{
  "hidden_size": 256,
  "experts_per_token": 8,
  "hidden_act": "reglu",
  "moe_layers": [2, 3, 4, 5, 6, 7, 8],
  "router_score": "softmax",
  "router_z_loss": 0.001,
  "norm_eps": 1e-06,
  "tie_word_embeddings": false,
  "beta2": 0.95,
  "train_tokens": 299500000
}
Below are experts of layer 4 (counted from 0) of a mixture-of-experts language model. Rows are named router (the router's row for the expert), gate (a neuron's input weights, with its number), up (a neuron's input weights, with its number) and show model dimensions 0-255. Each number is 500 + 25 x the weight over its row's rms, rounded and kept within 0 to 999. Numbers have three digits each.
Before each expert's rows: a language model's description of what the expert responds to; "gets" lists some tokens that make up at least twice as much of what it gets as of all text. This comes from a sample of Wikipedia text that the model never trained on. Tokens count by the router's weight.

# expert 46
What it handles: Clause-level words in biographical or plot prose, such as and, was, is, where, when, but, because, However, as.
gets: " and", " was", " is", " but", " that", " as"
router:476479483490461502546447466536493528483489570446495525489508544506532487494542504517496478537460544502477504510485539507501499478555487453487471520492464494501485490483498521513503536553488498482471473525507490505462529510513481524478483511534494485528522464509512508489508483519514489513506504520490508496469494513500483507506522544542523465497497505497498494499504467505474518471517502485487495479481537507552521496453471502524506473495493457510510483471530494537512496475507474526513459477530513507507494516519482474469455470497498530494555483465498513495551526530507494467460517550521503495500426491509455467451517491494504510497525502584539473476506508513515519469456512502557535504489456468506507510493486529495480497517511508526450516521503493453453475507480504
gate0:496533502492491512464530522528495514505490527528526472464490523563551455516474478552517504487519505534488523486491502520515560441528454483532490483489478503461486505481502502535476530478485560518536508469537479514495484478457475481464477461473503492469488470491513519517506523504493480486506494540488511459506489513477461494501539516473477463499474463501445486483551487514514474496527511496465502550534496512501485527509484529497511482482528500527525462515499469446496510462544482488521528487530547498490498491482494474506520520510502470502492499487490493492519492515552487479512495497473480466519476507487459491484506516496537553464501522467516482486521484480494508480514516517480503506544526471507504526458521423436503448551487512490511520496557496510523499488496498
up0:501473508498523470527484477490535499507505454456488518538514465461506546481523537448482481524490496450505451500518490486489431551487535536502502497512502483521502491521502500479558474490519455476472489500479487492500507499537504524567506526516489512473520523499493464474482493492522516499452531473523509543499503507528525490482488439518523528519536544519541519512471498469499544520472504532537496478461502475478521472507526468499509510542464517481492529468481519514473486542475521507473485520468448487473498508499510520521489503509513509525526513520529481495490495502478511549481510514519505541514516514510514494514474473509477464539494492513481526541489512531494473511500459503491492513465472515487484468513468583542481556447489482517502486472463485491478510524525516
gate1:526499498477514497504475501502523496469525553482455495519500479502475456481467500485511491504504491487486483487480459523497506501475548463495491479470498497490500479492511470518483486476484482495519484506511515511520488511468507536564496510536500504531509467467512498459493528548516500502454477458510497446447518527492520464547470491479497454525499548479480479526554515511466473542537495455495486524494487474480456494523504510440545530512537500461488564486522528539506556534493506489485539503519512517508496516484494546514516472528512558467470448514466528505470491451507512477478495505514523472483496511501498515489466524478510480509498510482483522463477515529536482523433514521499489529516508464488529515509519516487513441486529487504514483494499489479552460513504510
up1:515470526505504495496473502491511509470537538462491490495494451515460476522448497478493515508525498483492500478498475534471489507471515485519449510446514511474503511515520500519470492452499472480522486523527534506504465509482502544537484513507506512542492494474483498483497508549498519500461473462508521441470502499486513470529461483494513446522495538486487505516549503535474474518534483463511488529495464485490464489492510514466554526500487509458487564489476510548492556541463519487455514520539513518525488502512488537542523491544470538450457465490454514519492497457498511461466489494505522469472526515502491546480493501497502494492504513488500510491489526530562457522444514525516490527517501483483518501505526529502502449496506479478508490473498478478542468511498527
gate2:497456463452518500554502521478497477450455479488516508533497445523476509515510502490526508527488506493532546498485462495466516491539503530479556480480492474496507501477489507529522520505524512471534497513458496513452500482494450488490519447535519500508461487509480559481452475494527521457499533522499498471548491520496519541487483471488554471489501515503502495465525519496501526480497509537532511488515486505506473472506527513482484508509491534534489522550520462506525466458460500502514523454485468502523455517548520520461483483494510482554480515506530462538486500518490506551520505464505471514503524534480491476494497484524480512464485516545480490509455482532479504495539504512470476510517487453493501484484570490496496513497507508467501486498516508519492510572513518
up2:483475500499505510567476502481470494458461503482500493569501498532447516504498492521480495535472522511507509492512475480479505471505498542493525487453518470543487489469471493521513527489517524520526499520460538538467506487487446494509507453518520515508471498534492537474436483493486521420524535527503504464518476516465501528477476491503525487523517523490512489443551518504486522506472528551568472480466468503521499483508501532522484503495506513528495547555508465503519493446484514516513524501504491504508460529531494507487510505512510488507504516484524489484501515488502516537523519463484478483507497493518496463509505489514468499451493523513490497496455453520471540492482480518490499501508494500494526458473549488463501521499541496460457519473489506533501512565514541
gate3:492533475493492476507473477454510476469536518505534539499511486519500454488486492474526494532481520507533498472489454515517481474562508534457474512491513488483515509484510483529529457524482496520497494450526484501495470549451506517453515532493512510519487549456484504538488474513481482520523477519491514490515471496518512527486507501495482483495476484531497511457506551506517484531483500458558532533486493527483487467522513512493486495534469491486529469509530508476500510527447486525516475444492559494497497488482514498521508480442480540507509444523511480492502524480498508522497505516502521496491520511510535539457504528489472407461534526515522465490511511499501469511508494533467501514557531484470515510482513501498481503470539552545515520515507532451466472505502503
up3:536563501499534473489460495520455548525545494505498474490508497512465501536537481508503518503518523503559536498495471542513509509507518499524492525482485516525472520502495498478516461514469449490541517490525532524502476514520447499484532485507537496478533504492499513536531506480463495505500489531470475523486488529484468504459507487542491479484504523501536485485475487528471518505505524499530421520553485462515484532511507486500512440545461524516506511515500515491513533478533446525493509489499487487453506471525483480515474477406484479485471520500501523465531553451505497495522459524505484487474503524515491532531540458503524493513523510496503461503452518487516508475533472492520490517484511504472523461527502476514515497489530479522497517492497525519446474504493512
gate4:526528464493465482448540520447518487475488470515491503506506482528455455526469488493529491534533541511516466479494506509563528526493521487478497480461457506513549510511477498494492550512478499526528533520504403510518504465526496478471488539539497496513520498505495431520505500504506490475513502484522502513503516477520521489495477497518486492459480474493452499505499476489502453479512501553455488542527506535492508479505520538506465478495510479463502448461529469529475516481517512489461511483484465523512495451472491526481515485460511518515491480500482515493464532501479522546508506499465535512482527473490516528552455471504474531519539537466514492489532526519494486515510507487516548464500515480487535468486536509511502501486537519510507525496529482494525504461510495
up4:470451489505528484544462508538499500512490520483485489500499479475547524493506503507492512478477508487472511485487487480441482475492473499491516497520565512481467490477515509538499451473499476459481493539493577516489463562469506523497519521494530511517483518493538549504490466477479499511490510509509487488504471489486464482525527497474502497530500519457528496469506525512501482523488504442569506475459491441525505513532475478496525537498494531494485516538485540482562499515482500511553506505516531505495542550542507506493481533536503512495500491506515497509542464519498466438530514509498477462488457529478481469446544573513524521463497484529491495496484459500496492495484493497472504556512504499527507524502469509474516500504499481494488455512497522508498521519497500
gate5:555518503543541473473474508498551479481510532477475502479518502469509533452484467477490503488482486516435513520521497487538549490484489494504511487524494504537425500534547477491487484502489514533529476456532499517525532487502537509475507506475487515529519509468547497504512482501510550541498523528502560503474508500462506509533535478463537473517495485493546483490455513456525511495508505488479561492548502432502489507497480493502549475504493495469522530495492478511488483500501516476462518495513490501533506492504488462487509472541529488500509455466520512541489477486532507520500544468549529481513485444520470510517505475512471475500508492500500502522508529491492483459510523514533475534515525514515494497504503494476516527529508485540512479458512504438469507465464517
up5:463466494476456534520527498497481531510503483536526476493510512521473456546507528517470505518495502487564496498515494495469469497513516491506501526486482494443591475482478506471484510485511471496472525537481481455484495483510450513514477491543517491474476485552454509506501493532477432484489479481501449495517479529533483502491479491542464536502488511488477529512521502543476494509486509527543421511440499539496514505513522507499481516473523482547477480519503536503485539521514471507518503532500549507477490511472492510516469524449497520514505519532492473488527547517458505483478483518461460482478499536497499494508500501486542515526488512478505514462484507512486504524493504492467507488465505501477505497516503509523466470485513476462483538522491492579516523528500502
gate6:470486511461545524529529471468448518465509515476513506521492504514516529521546512535539498538495487482490508505531497482505508510492491498531482473460482507547487518447507483512481496513499487498513498491453499527485499526481521477536469467518516484546471512527571465541480536501510481534486478512517502476521531473487474507509494503482499491504511496523502486479493486537493486518489523493493495489543531509538474450480489497534438486499497490507509515520475512529462488479510526506510464513542500452511521478567508488458486493533462519528478512493505513534489508496495507480504536461411509454523485520446464420508515532522504507496473499528508483486474493490518480413487517504509541496534516490450535484525488492500528494526484518506480494484479513491535506478497493
up6:506482488551501518512513564500468514487488528484488468522486535539501508506508476500494508515501513453512516527488515470496469542501489499479460473481518542498530490526506513526512499470494512513489503476500507524466457487503513479495502496486494479469519466551517501511476568540529455503521470522476491548523514494544507497452483477536534508517549479566446508515460468502486496499504456492491498475489559526512518456465530510528443448501504452509525475492444513539446489488520517507517482522530517507477466515467459542483503478503485479519508471502488520490535521493527499494500473537521494495491475519479499438503492538508505519504508484511492514524460506498529511512538503523501512512486534527471514473505507462502512504538504546473508538487487443478519490512477468
gate7:444487502513504486558513520485513522486533580483469484505454496439481462486529515534535497517489513482496515480509460506480499507525500522467549484473473507504521524510468493505472539534486523495534485531511486545497527497526468496541485496490560529503484468521521512489496440512496501501471511503500491481539512544493481482500521515493502505463525507485500434470518544519476508439516494511510529510462493522507469505473497490458496493503469511514492496535528535506494473477525479536486504527502448508484454514502487518461481488487466494501511516505530478516558465474490511503539544488464509465503515501499510447514486533475524538534481527554524475473488486491492555530540522512472535515502472497485487466490479515516518505488521476493464526519511500459461489494522509
up7:440473532512517493555509539481502526483507564496483479492433479419503480514549521533532508483483488480503508527502442502478500488501494528457557479471461511510515525489472488506474526533505517484519508512494507528464520493519469477528487502493553511507492472513515512466489464507494489503476486481497498479544521519482498483538515538495494540474503497487506442481525561496493507456551497496509525494508533518490464502495499488426511507507506507546492502506537514504517479491527461518509498516511459519536482514529490529474482499507447488516511527468509487525527465480490509518502552511497489468506504496502487460510468516478527510544483506548517460514462491495496531529532511506450529515502491483483485462480473514512520522514509467499473522531495528475442492488512505
gate8:507528456479502512544485476540508483508533505512501496495500544509516465483555496496541461489505539531542523487506498490470507560507549511481456497463500546502505481525547502509512529476466440497534538489488467488499488477564466479518515496512462495523496482476497507490481504495517520516502499487541469464517481490467472516534506491496476460466513488493502489525501514454507482494527526473531505475568461495475504492552491509512527507519534498513490495519504468533538532478474479498489501469511555469481530483451489518463462499503500534519482447538473506463459521537505464491498500523493462466459526520479517498520484472466485475496487493478469511488510522525482512442486496494553507491505516465482518500469502498497484496515486509501497531528571489499497508501534530
up8:508474503529510471501445455500504487507490479550512498499492549473497487506516496501459504510523498498517561484528522484524498486476505510512517502446531491513460488527542509498477491461484512519495539485468439509517492524481463520525516517510447538509519493482494476495491527536513577517530483519518524471530487509463500501503481489510494510529506509488529473507486493498504482553522530446497498428535496500489528512515500522492487509514487507528490528509515486505543479502494540510479509478532476490504511484484539564521497478515506472516500431514539501483455542521470452501454474495454471488488471543519501534490492445527474484508487504489503503523518481482523497536448507492520469520474508501480523509505522500481524506482538466482551515458500464512483533531552487
gate9:521453542499470491483518507470466514532491513492429492483520516517472539515468434519515486492517493532524504510458434497468504523462472470494512483501514500470512477498549518485522544484477539532460474488454501503509467527506506469465499503460474534476489529525494459517476473488491461482488496527470478488548492505525528504537489486495489495508504486533487503466529472480500528489536475522512506467504509508515484513488487524470506533477510480473499495536504509503524531474495489498523491520530513512513543475476515481561522497505501552515514514531465487447515533491507449485516472535531506540466542488497491487514451454503475492500531497486507507529489470462481515526498496483505476499550505490512501551521514480463513505492526509495503473523486520516595499516485464
up9:524560476505534527545509510519508448467499479507567519474501482477515480489509558496473500502492502515470489491559527531539483511553503515488489523482519480539489529503471482506481482536499482481537546524507517491500493449475494514531514548524496483522511476485524558501486506478490500514499505487491501495469498492472457477463514545526525487484519489448527508530485536533506497504493479467502511550469487477490498495506516443530513480511462509495511485483512502470500471514489513516518534482428493503506494513508476537458451460477506445471489485492489517513469499509470508549446488481474499463514485489531528500509534557510503493500491476503547475478478523522512510483467521529491524500454517509521481463506464519531472522495469493518477520501511490494430504478481518
gate10:512499582481486522530490538470489514472492514491504506537465525530456474478498552511493454479476530464528494484484455519480483517502482524504516500482514493519431484502465501522517472488521490493500508499442505522466459543508491507484498509512468508510507512507479485468510484519505518487448482534500501493497511471482503520475538534521471547511521522531531527479492478468486517499495508500538480498519529503541505489512532472545495442512429570489512480459511496511522464483479478490512476503526480495490501528533493496560499527526503487510549523536494537505497523492488489497499504467503522493487511511465467461526528484531518526466483499488477498565492506514479501467487429481496451506457483494508525510531470503524488503544530519507472467486478497506520461476529507
up10:503446461531509503470506515507536481548559449531482512462527494501525510513508490542497543516527504532495509500524504471490502479484503465503490496492467516493539529492554522499482543521498506488492475487520491522549526463526484496483480492531529485489476490513534472520478480517504489497491480459502475498467525491495511495505461470503547463456525505488458474545495508523527497433468503497458512507493484527433500515484508537467494489499519468505485522527483479482483505518528539503457514473503453539490506465469480507473501502497518481499464487528517413502509495488515493500494514514482449517547490466524495510513455492502514527525502484461534474460529483493521514530540562514536525483511533480482495474482528510490517492478471517512517499518511485533529530550474481
gate11:500535478483507517557474499498515503499500497495489497509473577472478497494522528504495495482510498509523502519479512513480488482531470554486472488443512503574512513519535511478478474508464476489490450495459513461510514456523479523462558501470488475517521539527466502475490486525485469507494461475419531473531515523475497491542496530494489527501547479503537536514483534493497524488517508470486496486552528482508501497466511514504506488496516484543469506501545473470515482528488483529566551519533510487459517517486517500491502494505497474493561505501501500508525506498537507495536487528511494505501495461445513487552479492489490473495480486489486453477502507450493470513538503506526493528496543477517517523507504465514476514506489452484465512540516503493451478535488507
up11:500511491465511479481523451513521512482435495511521515480514453509508466473504476486544478519505481550513499491522517519508507474489486485521535498503536492484457492453503516517523455498507550527521546499527492512489526501471487488517439460488494574500501481533532536505498530472501505492537492540492482498515453468520510538462530496500484518512465484497470483492505474493506485505515462516516512511481489477499482518548499520513461494490502529478543478528483498514495494487499497499450395513518512535518486502508506410498502529481519503514457507530506487499491500501493530550541491495490509493485500490521458522450497495513468535495524511475533502532489486547509505484505500565496509506518490530475504449516494517462539510517545516527488533478468487517496517467497507
gate12:463478517520516502470515480498515494533473489499524502540507485533475534501467528509513479504507499493510502524476519526491517482492522458541510500529468489502490497512516528470529512492511561480490525459477517530512517490451486466476489497490459453462479464512464486493516531493538513523528480511522498549495487525494457507505500502513521529504551517532503528498435474535482466487499511519450466449452521547494515517515511501489492518521565546522499485505462466455490489491540507459477537498483483495465507526480519527512529526506503452527497551548506484472530457521491486490473496540529495511482535534507470512487473424495487508492495494474479517496506499511525528491543481495502533472468491541527483512520490494529458528508512517519540524491514510451513502485534472
up12:531544473482498488526495539488501487478512512500502502467518534505513456491525470485472507512526495500499490487517468473502472521498479541471480490484511512513502502521483451518473477506499469514522459546517481481481477519532498533490498503518530524565506545480524560497483481519467477490455517473484510481496478479492499473502517520519481464484477474451509462519554533482486539500484486447538551525529489481521439496485490498514515495455475460495508498488524500535504485503469483542495481460530519495529492482529466498502489492485480515481511472470492525498470528490524481508540515472469542469489477478520530488483523569478499489507508503532529468494530501491496447522449545511521490499524488466473517489488494493498514468498494488496464478525507490583448475499473562
gate13:519486505506531516517487492524465480472515472491480555494509496558467491537525505528484520495560486493558524463501498503537477512497473521483558545482464521510474467477508489498472541492481484433462497476480517528535506544473517533500504516503519488511518506528479526504521498497485522469486494511530494478445550521473483477516500526518540468468478511534503520514524486494492476487481522518514460492514505481523507500563460509509491498504474553530443495501477503497478455506498474494527486488490502505530528489524523524512488478473454483484501509499502490523480523545509422478488497447496489499498537518510503505534480494525495474500524477481491506520489452495550538523507483394503519504498523486526496486506450480522511533496502497528489498467500527510508508523511490
up13:497485480495467507481509494480515521491536513489501495468501482516518493542492506490493493503486496492471473530471483507524538429511493505515489456504493500484535489478464480476463508495549528482460491470531485536506536528459504506507509486484522491511498485484516529517496486478503504523500546522540520499483502476503496492490506478478496487520482466493463492414564501478527502544452552560476468571484502527507478540497492502467487504547487508529502541507499557500486530507542472508519514516465509518523454448500477496525526470547520513487491504496530503534510472526508521516486555460455499498533472509479499521449501506496510456522489541534497516505476486503484503477490532486455497495499539474508493484480578492495500502507490517555526474476493502456498513489485513
gate14:473517512523463505472484463508534448504487499493516510468532501541504497477467532465482503492492551485498467476523536508435510545485526480471504507535547503491535483483456522513543470461491478490500530500490529521497463469466580492531511496491475502450475494518525494509484509464514510488515505521524509493442498480511511519490511494529505490514508532534476491545489533545497505493485546537528514477481535512519525492477476494511506525515448509458466492510467496522493508565498486514488496457498529500492548502507477500518458520494535455544510521480534485472527470495536539489486487490486524522479506515490533518488471527509489506521478483480499527522499468500526516498477439484517487485483521530478530516498509515504540518548521509478476514472477490521450516502434483
up14:472522504506525472502551531494471567455534491475471491555501508490517522483496499548506488518524460543496539521501515488508470491505458495497506517469440499491470525520537503479455525495518526478514547501509463474483521525505434503445482492497488478484483498499466517503473485544504515558510483473492512516541494513498501482546500525493473483498499470502543528496482482502499491477535482528466507534512507491456501507533537522487508491485554500553511506508546525477510451397509488527489512523518510487480484500500505523470490523472492526485465496524523512521514506492489470469523486509535515476538497478515502475494532475502528501457489506524524513451502530457466480504504527490521510515509507487519453495487487513499468481473453450497483495508529506511532484478536502
gate15:477520504492492476527516484494497521524576551507535492504545488518486498492515519498519465536533526457524492469525505472481519540468486502517496485471509514504463506521518503509456498492484502514483480472514539480455524517517464538530502497448508486502545479552486481490505490495445470525493513528457526518548482520492497481494472491547489500500503524453512511522513515493511517486553504465575507476488444495496475468443486491471455499508527502477509483530450552524480506525507538548491509513524476533468456494483474515518450482521485462491494493467540484481552528502541508485496542531474438479500489509530491482457513484485505503500536495476502508488498503460504504484500498485540499536523497483506495450477518503478483505517484513515465512509474521507498495521527488
up15:456491530537515484521494484530467515511506490519521470563542487512474497526535495521490522484496514527500511502488541465459511458479491525521488518477513506490481507451491513466496490515485440526473490488521513499485519516461496462483519492511493521528504507557515525518497478512506489527508493544495545510509453505494468476494482504521463513537494517495524553515553493488501496468467462438514485470477480512513513445488505491471495534526558540499468506461477563530530545506554533526542487517482483509466510530497522468485456516508540515495539475493515484486545480533513506502446509502465507462537478521499513477486497512486510495494550494470479511461521503456475446505485516492514461463515514508506535490491487501514493493492467495507516533487485493501496516445520507
gate16:477473453515450536507576478479518504457519498477547470492491486493488467518458507545477472470544510521473490467541486505493504492497494480513520462520519517503526540523475463485524504504491493509551526463515528555482522499502509493488494485500470522499481545465512520537495455498544528519482517484478500471502488479497526482505515501480495499508495466529493498505525501495512519525482502464509526492513542525517504500522495518478465527506495455515476488523570557428455432516485535543529493498495560511518526494493513486506482468508526502471474465528472525479537482504470464509538522471502516508523531508458507520521493544485485485532482513517497459494526489489504493484504474512490505479512492455476504510495508527520455462489469489474478499479527529491532491468537499
up16:508527496501498487505490561513476520509472496524459509489514498503477526485498530465507501486452484491521506525494541527518475491512502561464472548466493473468503500492474511529492487481517504481459523518513505510516489517504464502478487514495517508505493527495485511503523502518464495521549516512490463547526515516513503494536511502557504514466515528474494508524502496482543468481502470520482512513491506532468483503501567465498538469497499518506487551477465465545516538456489421490498504497511494468487436509476501538501516535482504459520520502481465505477477502518449547488492464500487532524486500442521574488507486478523501503482555525470481466515486542504488481521488497467500517510547471550496509479456511513489470525494486475493533489527478491483466553537519505
gate17:436504483506503495498507500519489495464504504501521535513492478508484479490464514503524507500536443548471515544510512487446484488492497514480509453528435514504507470498461493519548519537505458468484564507489484490511523470472492529481484525517484464492471536534529466520517457520502517492513521470514471516459527492530535457486520484515488482472501494506471499473479538521541526501522510519483500511470488507495495519494488503535497560506577472501426482506481511504455505485480476511512535523480525488518490502499454475438481522516516526511488521476484516520499483482521500477485508471464466483487476520505528477534531522508536518510479510528499460509471498525499539442508518505502532515489559518512482524465540487509514523506495539508487469490516542469483509468494469
up17:470485499487528481475453525511446480449504486500520531488537512488476488510470502478523508519507449549502538496485475499475500514471526540475502499519478509498508441513486479513497509528474466468521540525531507504480480541487487503505475510535492463506471514516533499522518491505494502504543502481523488544420487483519542488525492484503477497466454539447495514522472499491518494493546496488505540538503512492461494513523482501505525529519482525469432478478500522509496501451493485502479486513543529528516497493504501483426468528507498522498497466488471475537497484476529446490527495519511483480494468472530486484503518529491520472492497493527529513498514481516524543443481525459529543501468513509484515485472500496496571508517532530488464464520522525528473529511478464
gate18:487449459542471530477459539505519551517517490472542490470500519515531526481503476505489500519540490487492493487508540482507484514519502501483507509485505591517497484496485482517499523506506483509524503480485506533504444514504481504466531503502463495512490547526481575507513482490507483505500487558471471509549438514499545557494476501433506445500494507494494476488518506520505481482515482504480530488496486524500555528495500460519511477465491491511455520485507488474511475516496496513517471534501516517507481450498472477497509521522485537491546509507469462493556511493531501478506542513501445538504496494507511504544476500541459456461536515526481484492502483437505477548480501499526505482491510477488469503541478530529508477507501473475499497474497492471491462519504479
up18:519525514498547466531541479514508445508495511498468502517494476471437464512499510512491524492456496493492539535507460516503491461489502502517495484542497450468497511515525518480498479472531537480451502516502533478481535504498482508491504531485500515477509447491543453492472505532505508496526498426521498508466533469501464452484509527544513517483532507503498566528461503494496496517486544495490471480480505495505431440513504518507493502496518496498555467532497510512498505460492536504505544475475494508464492534499506555515492469476514452481459495486532516496476505520471473532474473507487575468488480504502518529465523504476547539516469497502514566507509495548485506490511498518471507510499533526516511493485501473505498520512526504514483531521501510517468511468487511
gate19:505477485494478464574496474475487529490534514494470509520489495464497511452520480507508503496447478504471516517502491512547480508518458496502523507515535510515472510491556502502479521543502545452522479561467456490508496533474436536496497479537445510512549491474498488498507517475523474490504504515483550481457471564559508525481487513522441479486504474464516500503487470476508503502473512484503506464521482489522508514482467495539511485521505474501524519504472506528501489506510528517508486440504487495515506471538484482487470505460508545517497474504525477462486499511502546488469516471493519531510479460525500493490529530505521486531506494464527445503534501485499485486502543526487505499503496470498467547519510487445502522497502535526471504529477502461466502564511505
up19:502485506467449485496524520514515487501529489488537553515465504514523502529476448509486484496500504463476496540501512478522488462494492454536467528492528473539494448493513505575551577471462487462497503477500498521466505502480486513481494474497500538475519511559535483511509488524499505505509490511516481510492500504511498490445520472526535486490468461513511520519475489513469497468464527489493487531523540474523445563502504516511508497443483475475524513495489509506513495520487473511496519511517496539481475508509472525508488499489507564506494522502495501488508511474502546518478498510434515464495526543497470505521473504503521449530510491490460493509498513548466530504525545501556488504519512480489495547540519509507423477504495515475490480502503463496511514493524463
gate20:490480499504529527554469499537494520512514492502506502504500501470426522540522481504478494500505517490523495532497505457459474498489456495531501515492466520556457549511511479529524531504498532439513510502507482458498527469488475505479531519491535513490494503476470516488499484486537551497504468496510500489519528506475486487496461485513511509554535451504488546494503467493508511436440467520472523500507529530508512481499506503485517504502524520514485507515503487533511508500507516451509460482501451467513541506512543509527468518525518499520476541505496485520516483464528499539489449475471502510535498502513486550496499484523534440470536452494476512437501522499512494495506482566472483516484501542456515492499513506530492503479490453496487523499521468485517488539558482
up20:447500454464440536483519480478481496479490487492460479507507489478516448469538496485520492526495505508478482468533533484504540538480448510504457494501457509504545513495481513534464482541504481508523494484480506469516501489494520524531500478550516540481520501537517457476474523510475493448509477480504478477495526538547471504530486525495471538500507505492498478532517519486498544515528471493480487502508483503480472502499482521471462530478528465506501515455539517499495510498517480483489486505468507506503568526477504504460451511476508546515523544503539513487512519498485524529540473488493514499458527475478508487487482515453493465511483505509465496416512452477477463566538510515519528500526514533477524517485476491506517497496472487493491460504521478500535495523528470
gate21:481526479488502510446502494498438558483520484460485500508552526502511495539475511527511483502537519494489540456489473511454526514487525521514461454457476517496489481454465472513455497485514507489521487456529493504467491470457480496468503487461494545525491487497495498504543531510509510473513469509499501481562502462531496523505505487511460475485480471485520475504464516472449549506517498491531513561476469452492488507488500496537498522505515504444508503473542484471474516512494476477497501497548492516475477519553506487467474514490521537487510519459506541506502528464558500487540503533487521511469486487456536540486504523527472463472536511506500527539497474537525506492487476510506493528495478501516502458500500497517543466495500499504503536479508469523489485492505543
up21:513506487480546528543507498476499495527505485492492490525503533514480505466517505517500505453489496524508538514490508495500482515514514483511536483493504480512496490490488571493489506490471458519507488510458497511495560482489514501509537512514506433537520506458476495525491528481497464533457506519522492512529485541498502512503455492490489500484510492478477483469546521528519458529480478515455460508482528529494534486479461457479460502507516505480521541475478566526501473490481488553494550458477555531484531484544467503481529449498515493481510499521472531496497470505482495490465505496520444513517534506481470487467505500491467484498492521547519487468532529490501491485462497500500467484532519545462515536463489500523464541506535470459474521531429478521521482500516484
gate22:496503522468462504478514467451512501498493495469527500531476474496483466501469455476524523531492480486470535491466510513476466486529497492533582491483523526454514484506511509518532513499496502463512516463508480505517513488551528482495458544501514506497512543463518517489511505491512470486529502513514566513540518464535491472462541529521499499494498492487504492490485532538536491515504512537498506509525460489506527478484504509512458534527461489514494524520451511486511477498497508475484512478485521436499491528501469500527511503534462522503462498442472500443496496462461499502485516547519524480524491503521514534477493494462536548495516505487483522478483464486489483501492508542454526498504525531465452512448509497485485520484515563542495501446542498476474493515506533
up22:472530544510460505492528489456498508511523492493497499521478487459498518521464489459496530518496463493505539485463507496480478495515477528525569509496503524468507487530481525499545496500488483486502515484527495502503515445567534500510483511508489489487479514477521523504494508439502509486535457509533532480495517494534510518508520494529487480493509473488494486493514522572494502481534517535487472513535466465523507481496521510498453503511455507511506510513427500478479504524513497496484508429517540466509502501489483455534509523511467497482473521418532500498522479454493520505476508511521507467513481498478505557488527475463512525471517475482477495440477488491479507506488524525481534493491507556471461536478525500499508500508517552502452483494560520515498532513460518
gate23:479511526490544467507505510453505499531560493554521488481506495465495493512485500525510507514536476516513516514487530492461566487506505502468508509488491499519483524480466505491510488522473531493502468460469496489454525509489454526505505460488500486504478550550440499473468444524488509484495490500550544488531505475465504505507513533504506492534482515524506525488503501560495553517521517530517497456464509499554508513449505490470517454506512497487503510540461525516499469449537473517472498500506506530509523485540522470481535527503490495464455513465489474534571518477502520568477469529486474449484479527479498498529547484474531498492494466510510509474477532500479462528511500483487474498533512494496512484471489507476538495511500480466495494478529506515506504506478528
up23:505523465587469537505486529505532493465444518495479522497561470493490507472472496486485464488493524503488498473515496513518466526484505537483501486518511495494476468478539500534494498491455482511484527547523517501567466484510549492506489543486507524533490460483520467503513526492552488479510461507441497526452498483549485500487502438483471492497432482516471494499470512473467465501492495474527507525527513501475515467511475512530475529511486483508518479492544493497483477534487501449552492524495518500506499516478479507572500473505522491508533474493479495453477476485504506455512504498534480520504502492529517524490502556546491549516524493480484466521532512499537531510524481484494545530476519525516473497542522494496499488503535512491487499510474508490468505512475498
gate24:507502516444527517498520521481498477475493518476501510505474478479531504473518488507514549496510511480495527497493543491479521495441503479499458485502397490525485512519523512526494511515540485458505503501512525501524484449525491532444441479490495490481527491527459484466484474508471487482472524444473490480487518520530537526499511521523526526494499484551523503483480479489510503487502493492461568503496506480500413535470502527540510502495548456492477503502476483505519514548473467478521499501528500481524500513534486479475514510489495498502462508456492478526471526501500476518484499491526482483471490523517480498540534474523488441505484458485505507476476488482580501488534482507469526512529480534497493505540556518529490512514501522509486505506511467510506532478506505
up24:500503498420565495487507467501490519515496477477470517513486476449496503487498489506531486505553502498505515527512525511463522508466497495514481486486396486522463524535512510503551515533510503447521519479541486511530528464527509507481482503498512527493561502493486513516490477463497472500483494488496505506437491507522507498495508498509554537489533497531523523513457489492517502493472446476448516478485498496508420488494522516510508484528539461513475508504497460459493557553488482451484505494510507491518533494549497504497491492478479481494487515492527529499459480509507480520470505505506514504466479488547438490498485480506496442482479497505458469526515487476521497487514507487467507501528478552493468549523536518514525505473527509495494492531504506527506514507503507
gate25:512457472500475500512489565492482540469519501515494476462462490533483506502510496481516415474516503519495534538554535536458494508490505486515517539533545513529490454497484509490485520506488520522498491480485482527509488536463482531458500447484477485504484506487474499482520531514487505516488498522511479473488522501457490493519458500472492540541484504497487499533470511517487483527510485532510520502486539461483519548531486513478466487483493484481519460479496516483502524516508497519500514512513531554545449481486488517496438494524501494488522527524494441501545479504512525523462511486542492527515511523476497487500558478487496436542452501500504502510467489504477472514474459487521456522472497472452528516532512466501485512520484441508502500493496466512509483533551504
up25:527504476499447512494513553491477521483519511494524498467460487492485476502500511510501388481514484523521511529514543554517481490511513482511513508493564521541477500489489508513452491497493524507496500485474501510521509520449475512449507474474509528533501522476489488507502551517535498489500474524510524487514475485436511510503454553480504509494495495521506461516469441527511498533524482496520527488512523499482525526510486485511487513484485500495515434488519493484475481516501481480503511484524574534534450518506474509498495488524511501475493525550507456499546483493485507521458515499520507515503511500484510514501525448475499474522497516526528511539486503505462508518458463513553491504508472497462510497535500471504473488506482422494497490482505451542519474475533469
gate26:524466523455513463543494528517493514461518542474508485454500484541535511530534493525508492485480499520478460514525475523543515477520527511509515501568547514506509514518462477476524512528509475509502466448495490509520480491475466523472470494512488498527516479490509553552544506532486531472457482498530477473474521545467484527497537511490543508475510492492475509522512498517519520518479492517509472481501480490491443508511492478528497447479459476544464539479476461507463516521484499480478564501496526510497468460495462500490501504530472497455485536496527496519498485472509486518529514529514500471520508518483469505519479517506529488539523508498548535514519504502448460495420489473507489454477495483476494525517540520508480508482500492511504458465488516481470519486502512
up26:539476513462522460543499524518487507463513526485518489489526480524538511538515519541482508500508504527490487501514471527538517485511512496499521523560552520501508479537503473494534534508492475502496465452481495496502457484462494508467462516540491517512507487492514538546563526539481547474473484511522469510486526523488450486506540522495527511467509484500501501563498489510526482523486478512508444470520478509489459497537480472528478464459448476544479506487467455508477519525462518481463566484495523503485493466480479510514498485521455506460492511496498498516465478486487476494511496533500489465509504510515478516507472515502534500545536490484537499511515495467466456505430464448516503466472507489477507516521521505503464520486527493512517469486518505514477513483474523